config.toml
experts_per_token = 4
normalize_top_k = false
balance_loss = 0.000646
groups_per_token = 1
n_head = 6
rope_base = 2020.0
beta2 = 0.95
decay_shape = "linear"
train_tokens = 801400000
Below are experts of layer 4 (counted from 0) of a mixture-of-experts language model. Rows are named router (the router's row for the expert) and show model dimensions 0-191. Each number is 50 + 12 x the weight over its row's rms, rounded and kept within 0 to 99.
After each expert's rows: "comes after" lists some tokens at least twice as common just before its tokens as in all text; "gets" lists some tokens that make up at least twice as much of what it gets as of all text. This comes from a sample of Wikipedia text that the model never trained on. Tokens count by the router's weight.

# expert 33
router:61 67 56 24 68 67 51 21 51 71 58 41 43 55 44 54 64 67 31 52 48 57 33 41 64 66 58 43 27 67 51 52 55 35 41 65 40 55 61 59 42 59 72 59 50 34 50 50 62 51 46 62 43 64 52 32 57 68 61 36 39 30 52 67 64 75 47 49 41 75 56 48 41 47 38 52 75 71 38 49 27 63 68 54 43 35 63 67 46 63 49 45 31 35 35 36 62 61 54 49 44 53 37 70 28 61 37 63 45 55 46 67 31 62 49 57 43 43 45 37 58 44 52 52 41 45 70 44 50 31 45 50 54 52 63 47 50 50 54 57 32 44 24 40 36 23 48 45 59 68 46 54 44 47 51 59 53 52 54 55 37 59 37 57 65 45 29 41 60 60 56 38 42 48 54 30 53 53 52 30 62 60 43 55 44 59 64 41 58 57 36 82
comes after: " of", " in", " at", ".", " to", " from"
gets: " the", " The", "The", " its", " two", ".\n\n"

# expert 20
router:75 54 43 48 66 52 53 40 55 55 48 37 41 33 57 66 51 47 32 37 83 47 42 56 47 60 46 36 48 53 53 49 49 42 39 46 61 56 36 42 46 49 54 48 40 38 31 38 38 42 51 40 46 68 46 55 31 51 56 51 32 57 47 57 64 75 45 58 42 59 42 33 63 66 35 64 61 57 50 54 57 62 66 42 18 69 54 53 58 57 63 51 43 48 52 62 31 53 21 57 57 57 46 54 32 74 69 45 27 45 62 50 46 58 46 53 36 19 27 40 58 47 43 35 50 69 69 60 53 43 44 54 47 44 46 53 51 51 55 57 50 46 31 62 60 57 63 42 67 74 50 75 47 44 69 62 52 31 50 55 60 43 49 32 48 66 38 49 37 42 52 32 33 49 51 51 56 44 71 27 49 62 47 85 44 48 63 77 39 35 47 33
comes after: ",", "°", " and", " =\n\n", "′", "),"
gets: " the", " The", "\n", "The", "0", " /"

# expert 66
router:49 41 31 33 69 51 66 48 65 45 67 52 52 44 37 41 53 37 64 34 67 30 61 63 21 71 39 24 63 50 61 49 53 43 56 61 63 67 42 62 49 61 55 53 52 52 36 57 71 52 43 64 43 59 46 63 41 30 40 68 57 48 53 51 46 56 47 46 55 31 57 60 60 57 43 57 57 42 53 51 19 47 40 54 54 72 72 66 71 52 61 55 42 51 51 36 50 66 34 46 71 47 42 39 41 53 53 30 56 42 44 49 55 37 56 47 61 29 50 48 48 40 52 34 64 56 59 47 34 26 56 78 37 34 38 48 64 38 79 46 62 59 23 49 39 38 38 50 42 54 56 61 46 35 55 28 34 25 40 65 51 38 46 52 52 52 36 72 71 63 44 55 45 54 56 64 63 46 60 45 65 53 34 55 54 37 77 53 53 66 38 53
comes after: " was", " is", " were", " are", " be", " been"
gets: " a", " and", " to", " was", " first", " also"

# expert 56
router:51 51 46 34 55 42 44 48 59 64 51 65 35 34 39 46 32 27 51 39 60 34 47 47 28 47 46 44 75 34 60 48 49 55 33 51 35 62 35 67 47 46 63 40 44 59 37 66 46 66 44 41 80 43 43 51 46 48 41 64 46 65 44 45 30 45 50 60 52 48 40 24 53 63 53 50 80 52 46 68 49 65 37 54 52 48 43 25 53 63 62 41 48 57 43 51 44 72 21 36 47 47 51 24 57 53 35 61 37 33 60 43 53 49 53 56 89 63 39 70 37 36 57 59 58 36 79 45 55 51 27 39 56 59 54 49 49 57 55 40 61 35 47 46 37 61 65 45 45 65 60 36 69 63 47 29 56 54 63 49 30 62 47 50 58 55 62 65 66 43 58 44 64 58 74 40 55 45 35 63 57 67 39 60 55 59 45 43 47 33 39 43
comes after: " R", "R", " Mar", " r", " Ar", " As"
gets: " |", ":", "o", "an", "a", "as"

# expert 47
router:67 47 41 58 59 66 64 66 46 47 42 43 32 36 72 16 58 47 28 39 34 42 59 38 53 41 40 60 43 44 43 63 52 37 47 41 73 53 64 43 55 49 38 71 58 56 25 42 71 46 69 49 50 77 52 77 53 49 46 45 61 45 34 42 43 41 58 34 48 72 43 41 43 40 36 42 36 61 42 55 69 53 56 66 36 75 57 48 44 42 64 53 41 25 31 64 48 38 51 41 32 55 66 79 47 44 60 35 66 36 51 42 43 59 45 54 29 67 40 39 53 43 58 60 47 42 35 72 47 52 29 38 56 50 57 54 51 27 66 79 61 45 73 47 51 71 58 53 59 35 52 68 35 38 62 64 54 50 53 41 51 47 56 52 55 41 62 40 56 50 52 52 41 43 63 65 32 46 51 65 47 49 55 58 50 49 51 71 49 61 45 32
comes after: " h", " ", " m", " c", " W", "–"
gets: " ", " |", "–", "6", "ing", "ed"

# expert 25
router:57 26 57 72 36 57 49 64 61 56 71 45 53 56 38 36 56 48 51 54 57 43 41 40 58 33 66 59 46 37 50 65 37 49 48 49 65 45 41 25 39 61 62 42 58 34 59 42 36 46 60 47 63 46 66 65 43 64 50 45 71 51 50 58 60 58 47 42 40 58 46 54 39 31 50 79 71 62 32 55 74 52 64 58 44 42 54 44 58 51 75 63 67 36 62 47 33 45 54 34 38 70 48 65 50 64 38 61 35 52 62 35 39 38 58 47 51 49 39 45 26 50 42 48 47 58 73 54 36 57 50 55 37 67 46 65 49 60 36 32 36 45 50 24 44 56 45 51 57 46 41 54 22 49 70 59 45 45 38 28 35 44 59 52 52 59 23 54 32 41 58 50 55 59 35 39 67 46 44 56 38 33 52 57 37 23 68 51 62 64 43 85
comes after: " of", "-", " in", "f", "–", "-s"
gets: " the", "–", " The", "th", "s", "ar"

# expert 7
router:49 62 42 28 74 38 53 38 51 38 33 46 55 51 37 63 56 47 40 61 58 54 36 64 69 25 31 55 71 52 50 56 47 56 43 67 48 49 40 67 45 39 26 25 49 55 54 18 60 48 55 57 69 26 71 28 52 30 66 60 38 49 54 51 51 54 44 60 54 62 50 56 49 44 71 52 41 46 46 46 55 49 36 33 39 63 34 59 66 64 46 50 35 47 78 68 40 58 19 65 70 33 55 45 53 59 64 30 36 51 53 45 42 49 62 69 57 39 41 38 51 68 52 46 63 60 70 52 44 50 44 34 42 45 44 37 38 62 52 43 56 60 43 47 56 45 68 37 47 75 51 30 56 67 54 41 62 45 47 64 50 61 50 31 33 49 72 58 30 57 64 62 37 53 49 63 69 45 46 66 54 40 44 53 55 51 56 49 37 26 49 45
comes after: "-", ":", " |", "\n", ";", " in"
gets: "-", " Position", " (", ")\n", " L", "+"

# expert 76
router:22 57 46 53 46 41 31 33 46 52 66 57 35 54 25 59 43 50 79 48 58 47 39 62 45 63 41 44 56 61 43 46 59 57 50 65 44 60 48 42 41 73 46 61 33 41 41 62 57 39 39 41 49 23 42 49 55 61 67 62 71 43 46 48 36 52 74 60 53 49 43 33 57 50 63 51 69 35 52 57 34 30 51 35 70 63 40 54 49 54 47 54 63 73 42 24 56 58 32 60 64 59 56 66 60 35 47 51 55 68 65 48 59 38 53 35 59 81 57 70 26 48 30 43 61 32 49 47 34 37 55 60 47 47 55 35 45 37 40 48 74 78 51 60 49 34 46 54 47 27 56 38 69 53 43 42 39 51 33 42 58 68 44 61 29 45 70 57 36 48 55 45 41 43 55 52 58 50 40 42 52 41 34 56 50 47 31 32 54 64 55 69
comes after: "|", "==", "\n", " |\n", "===", "="
gets: "-", "|", "See", " a", " also", " Win"

# expert 72
router:57 40 51 46 66 54 82 51 47 31 61 52 58 44 50 61 63 52 58 43 49 36 58 46 62 50 37 31 66 58 53 51 52 40 51 47 67 84 41 55 58 57 61 56 45 55 41 46 75 52 51 59 35 61 50 61 35 30 41 52 43 57 58 48 58 66 46 39 67 34 58 67 58 70 39 64 48 47 47 48 41 55 47 54 49 64 68 70 60 57 58 46 59 51 50 38 54 57 41 51 57 43 40 54 39 69 47 26 63 42 36 64 39 22 56 42 58 36 50 41 53 52 47 24 71 49 56 55 39 22 72 64 28 36 37 44 53 41 73 23 65 64 35 39 42 44 45 48 49 53 51 65 53 32 57 48 29 32 40 62 55 27 54 45 32 45 28 54 66 65 53 56 55 27 48 52 57 42 65 40 58 53 35 40 52 38 83 51 53 71 43 60
comes after: " was", " is", " are", " were", " be", " been"
gets: " was", " is", " were", " been", " be", " are"

# expert 32
router:52 49 50 42 53 44 49 21 54 77 29 38 25 42 49 20 39 53 49 64 71 64 58 45 36 55 53 14 50 62 58 42 34 65 39 36 29 82 47 43 59 36 47 38 48 28 65 76 44 51 43 71 54 37 41 32 46 63 66 61 50 60 58 61 28 46 39 48 71 41 49 57 60 46 48 48 56 56 48 47 50 61 53 39 58 38 65 17 45 64 54 40 34 48 53 31 52 51 45 55 54 52 47 52 44 54 46 42 41 63 47 73 50 49 58 44 51 26 44 60 56 55 53 40 40 48 63 40 35 49 41 56 74 47 51 62 40 51 41 61 34 54 33 47 55 44 36 56 56 52 65 57 53 47 41 46 47 52 26 45 39 67 41 63 60 75 48 42 31 41 56 52 37 31 47 43 53 58 62 46 55 68 45 42 65 53 27 52 43 71 57 71
comes after: " ", ".", "–", ":", " (", "202"
gets: "202", "201", "200", "199", "198", "197"

# expert 19
router:49 42 49 55 59 50 64 28 43 34 58 55 53 59 34 64 58 60 51 71 64 35 51 58 73 32 36 76 49 51 50 37 50 41 57 50 54 43 43 40 45 39 21 39 33 46 56 29 43 35 52 50 47 25 47 46 50 56 52 47 62 40 56 70 51 31 48 63 46 51 39 41 41 58 59 40 38 45 42 52 81 25 38 41 36 49 41 72 46 40 44 47 33 50 64 71 63 40 54 64 66 32 56 70 33 66 69 29 60 40 44 46 65 37 50 43 41 53 39 60 30 54 52 40 44 56 49 54 48 34 67 43 36 65 43 48 39 60 48 29 70 60 59 60 71 50 48 43 39 50 49 60 52 55 53 49 41 65 42 65 42 42 62 55 30 45 80 63 23 80 43 58 32 62 68 60 60 63 54 61 51 56 53 60 63 48 40 50 38 47 63 34
comes after: "-", "\n", ":", "Scientific", " classification", " Kingdom"
gets: "-", " classification", "\n", " Class", ":", " Kingdom"

# expert 70
router:51 48 61 61 77 31 45 29 42 43 48 23 40 48 62 61 62 63 40 38 62 50 51 61 66 68 52 31 51 67 56 56 41 55 37 43 73 69 47 43 50 52 57 59 37 60 53 42 60 61 40 45 42 68 48 66 33 51 48 41 38 50 57 67 41 71 44 53 44 63 55 39 59 69 39 50 43 56 53 48 61 52 52 43 29 40 52 58 59 66 47 62 73 62 57 63 50 47 34 39 62 51 53 55 47 72 67 47 63 53 63 59 45 45 39 44 33 31 32 37 51 38 27 35 67 60 74 56 50 40 72 41 36 41 38 53 47 31 34 19 69 52 42 35 47 65 50 56 34 58 51 56 54 48 68 57 52 42 51 64 63 33 65 48 31 59 44 48 40 49 57 27 35 43 53 36 53 64 63 21 40 54 56 76 44 37 58 67 36 54 51 40
comes after: " is", " was", ")", ",", " It", " it"
gets: " was", " is", " are", " a", " were", " be"

# expert 12
router:43 46 40 59 64 58 40 36 40 40 63 31 58 62 26 67 62 48 45 58 64 50 40 74 68 31 36 84 61 48 52 37 49 45 43 62 59 35 63 56 54 50 40 33 54 62 50 41 44 46 54 50 48 29 63 62 55 58 56 43 54 25 49 61 55 31 52 70 51 40 36 64 45 57 58 35 26 45 53 57 71 30 20 41 48 50 47 52 40 41 46 51 46 64 69 76 53 44 33 71 50 51 44 57 48 54 80 24 54 42 57 45 53 39 43 32 49 62 48 37 41 62 54 37 62 48 39 51 56 47 37 53 41 58 53 40 44 59 31 34 71 65 61 62 45 49 44 55 41 53 57 41 38 64 53 45 57 61 67 42 45 40 44 47 30 56 71 66 16 73 48 41 44 75 52 47 48 57 55 56 50 32 65 63 55 39 56 39 55 31 50 33
comes after: "-", "\n", ":", "\n\n", "|", " Preceded"
gets: "-", " by", ":", "\n", " details", " name"